From a checkpoint of a small mixture-of-experts model trained on Wikipedia: a sigmoid router.
Below are experts of layer 6 (counted from 0) of a mixture-of-experts language model. Rows are named router (the router's row for the expert), gate (a neuron's input weights, with its number), up (a neuron's input weights, with its number), down (a neuron's output weights, with its number) and show model dimensions 0-127. Each number is 128 + 24 x the weight over its row's rms, rounded and kept within 0 to 255.
Before each expert's rows: "comes before" lists some tokens at least twice as common just after its tokens as in all text. This comes from a sample of Wikipedia text that the model never trained on. Tokens count by the router's weight.

# expert 134
comes before: "ing", " of", "s", "ed", "ly", "er"
router [103  85 137 130 160 139 150 149 136 141 123  95  90 119 173 131 144 142 113 121 167 108 133 114  85 153 104 104 102 136 128 132 128 163 139 133 130 150  93 147 107 134 161 146 113 153 131 123 144 102 124 147  70 117 148 136 134 137 100 105 133 121 113  75  94 116 108 173 131 137  81 104 141 140 140 102  59 133 115 114 164 139 115 111 169 179 164 137 148 142 123 115 112 129 175 133 112 103 157 159 137 102 164  98 133 131 130 137 133 130 115 113 133 129 110 118 169 104 135 148 132 114 115 111 193 124 107 177]
gate0 [151 124 143 106 155 157  97 109 142 106 122  90  81 115 125 159 179 129 162 169 106 124 162 116 142 123 134 130 106 163 135 170 120 104 171 115 120 153  99 134 111 112 151 176 146 127 114 133 140 163 130 103 137 142  92  72 170 166 132 134 176 126 122 111 103 143 113 131 152 136  97 120 130  97 122 115 114 118 153 115 145 165 101 130 162 118 151  84 117 134 105 132 146 152 120 113 116  87 103 135 135 148  91 125 120  73 121 123 160 110 104 175 159 109 117 131  96 124 154 104 138 107 165 126 117 128  87 143]
up0 [112 149 104 140 103 130 107 107 123 111 154 143  95 107 109  94 139 130 131 125 106 175 108 140 126 121  89 149 123 117 178 155 176 152 190 171 166 129  95 112 121 132 131 131 108 151 149 157  97 116 111 130 131 150 103 130 209 150  86  74 122 151 114  81 146 110 118 124  91 141 106 124 154  92 157 122 108 159 132 119 137 130  99 106 136 122 145  84 102 166 147 153 106 123 114 149 130  96 101 156 139 124 145 132 159 134 102 119 146 119 119 114  97 116 168 131 131 114 127 143 138 104 115 107 163 146 127 102]
down0 [150 109 120 136 117 115 117 144 131 141 105 129 154 142 175 108  84 162 103 132  95 109 151 137 113 140 118 123 168 102 125 104 184 120 129 123 122 112 114 159 154 113 123 114 121  78 205 150 136 106 135 118 183 114 131 162 118 163 114 100 128 147 168 136  77  99 125 108  82 106 126 105 114 101 113 152 107 102 170 157 116  90 132 159 113 134  99 121 119  98 158 124 173 147 149 140 130 163  96 148 121 145 136 105 128 119 131 128 167  94 116 100 150  94 133 114 157 137 151 130 158 140 126 134 144 131 120  90]

# expert 116
comes before: " the", " to", " in", " that", " of", " a"
router [119 152 111  97 160 105 132 157 170 133 119 143 127 142 121 138 126 118 101 151 159 144 143 129 132 151 142 100  72 118 118  81  68 149 126 159  94 140 112 127 157 156 134 139 141 149 118 113  95  91 136 170  82 148 139 113 148 156 126 121 124 118  83 102 160 131 139 134 102 117  94 142 187 138 131 142 111 123 128 122 171  68 101 145 151 170 133 150 112 112 159 110  94 113 114 149 139 136 136 153 156 118 146 119 106 100 177 129 117  89 135 118 117 165 122  94 133 162 117 131 111 123 108  98 148 107 173 136]
gate0 [165 154 157 129 177 173 132 140 131  98  92 124  88  99 136 142 109 109 169 125 132 109  92 119 149  95 118  72  99 116 119 141  79 110 112 125 122 141 153 143 135 122 102 148 132 173 115 161 151 141 144 109  92 133 142 100 153 120 122  94 124 152 102 185 135 157 156 143 136 135 126 135  95  59  95 153 110 116 105 138 142 137 155 108 125 151 124 168 146 121 132 155 126 149 142 175 116 145 126  85 148 121 144 111 102 134 120 104 105 118 125 132  91 123 128 122 161 132 156 183 126 132 116 130 127  85 109 141]
up0 [166 151 135 120 129 108 111 115 144 176 139 160 162  96 175  84 169  99 135 117 198 143  92  96 125 158 153 133 113  84 128  72 150 102 106 151 134 140 102  92 134 159 125 116 118 139 147 132 166 148 124 111 128 128 104 135 142 136 138 134 109 182 116 167 108  80 143 131  63 129 131 118 135  89 139  78 118 127 121 160 134 103 142 146 128 120 132 123 144 123 148 153 128 110 118 142 123 115 119 102 155 155 125 124 143  92 125 161 134 122 134 129  90 156 157 106 134 120 119 135  98  91 120 115 153 143  95 113]
down0 [115 163 179 147 134 122  89 124 124  92 127 133  81 112  84 133 103 114 119 132 120 139 145 119 136  71 152 116 142 154 118 204 153 147 150  90 188  89 119 133 104 155 131 113 128 138 157 166  81 125 131 153 125 102 102 121 106 126 120 107 116 177  85 117 143 114 120 128 153 153 115 119 132 140  95 137 115 170 105 161 115 135 129 159 157 117 141 150 135  77 121 137  93 136 128 110 110 117 130 131 106 125 137 135 140 110 129 118 176 111 164 158 124 148 123 144  89 110 111 148 145 125 140  92 125 172 113 143]

# expert 136
comes before: " in", ",", " to", " and", " of", " by"
router [113 122 123  84 165 148 140 193 152 114 103 119 137 146 140 148 160 110 178 143 162 143 134  71 124 133 126 122 114 140 123 114  91 114 152 188  99 125 123 150 133 155 127 157 149 136 171 125 129 116  95 117 131 147  60 105 133 136 141 101 123 108  84 129 123 143 125 110 140 113  98 153 125 125 143 139 105 111 135 122 168  94  99 134 147 136 132 160 122 137 132 112 121 136 115 150 111 126 114 142 116 116 135  98  95 105 185  99 119  86 122 145 101 148 144 133 155 187  93 134 134  95 111  85 170 115 123 149]
gate0 [165 146 174 157 127 136 135 125 128 147 104 117 157 135 164 156 106  97 129 100 156  91 114 138 135 101 117 128 163  90 151 107 130 159 130 136 143 132  78 166  78 141 128 116 151 134 145 118 141 155  91 112 110 127  84  85 152 127 177  97 115 100 156 137 122 130 141 117 166 139 113 144  99 141 135 123 176 156 136 113 124 116 120 132 139 105 136 134  99  98  60 131 153 160  93 150 133 111 178 148  95 133  89 162 105 145 124 117 115 107 112 128  84 151 103 106 129 126 177 131 137 122 147 130 107 109 104 127]
up0 [123 112 199 131 153 137  94 115 133 128 127 147 187 110 121 101 119 119 167 123 135 138 120 134 147 121  89 130  97 103 115 117 145 123 100 160 105  76 114 116 144 117 121  87 106 120 157 120 172 130 165 125 152 122 148 126 171 126 145  92 114  94 127 153 122 150  98 153 100 136 154 124 147 141 137 123  95 143 112 135 163 128 134 124 120 115  77 141 142 148 161 122 110 169  98 109 160 151 119 135 182 105 110 140  94 144 110 160 148 122 153 111 100 158 159 150 103 132 149  84  94 178 150 106 106 113 121 148]
down0 [161 129 132 120 142 121 100  93 145 132 132 128 146 128 131 119  76  87 130 141 118 133 162 141  65 133  73 143 133 135 111 142 142 100 133 141 134 116 134 134 155 126 145 118 128 115 131  85 102 133 141 138 107  94 143 126 143 133 127  86 177 153 124 123  84 131 108 121 174 106 119 125 145 127 111 135 112 141 119 119  98 116 105 128 104 134 139 128 144 142 149  93 167 121  66 158 136  87 114 195 155 127 145 170  98 200 189 147 136 153 123 124 118 129 137 133 111 128 180 120 115 144 126 103  89 131 129 147]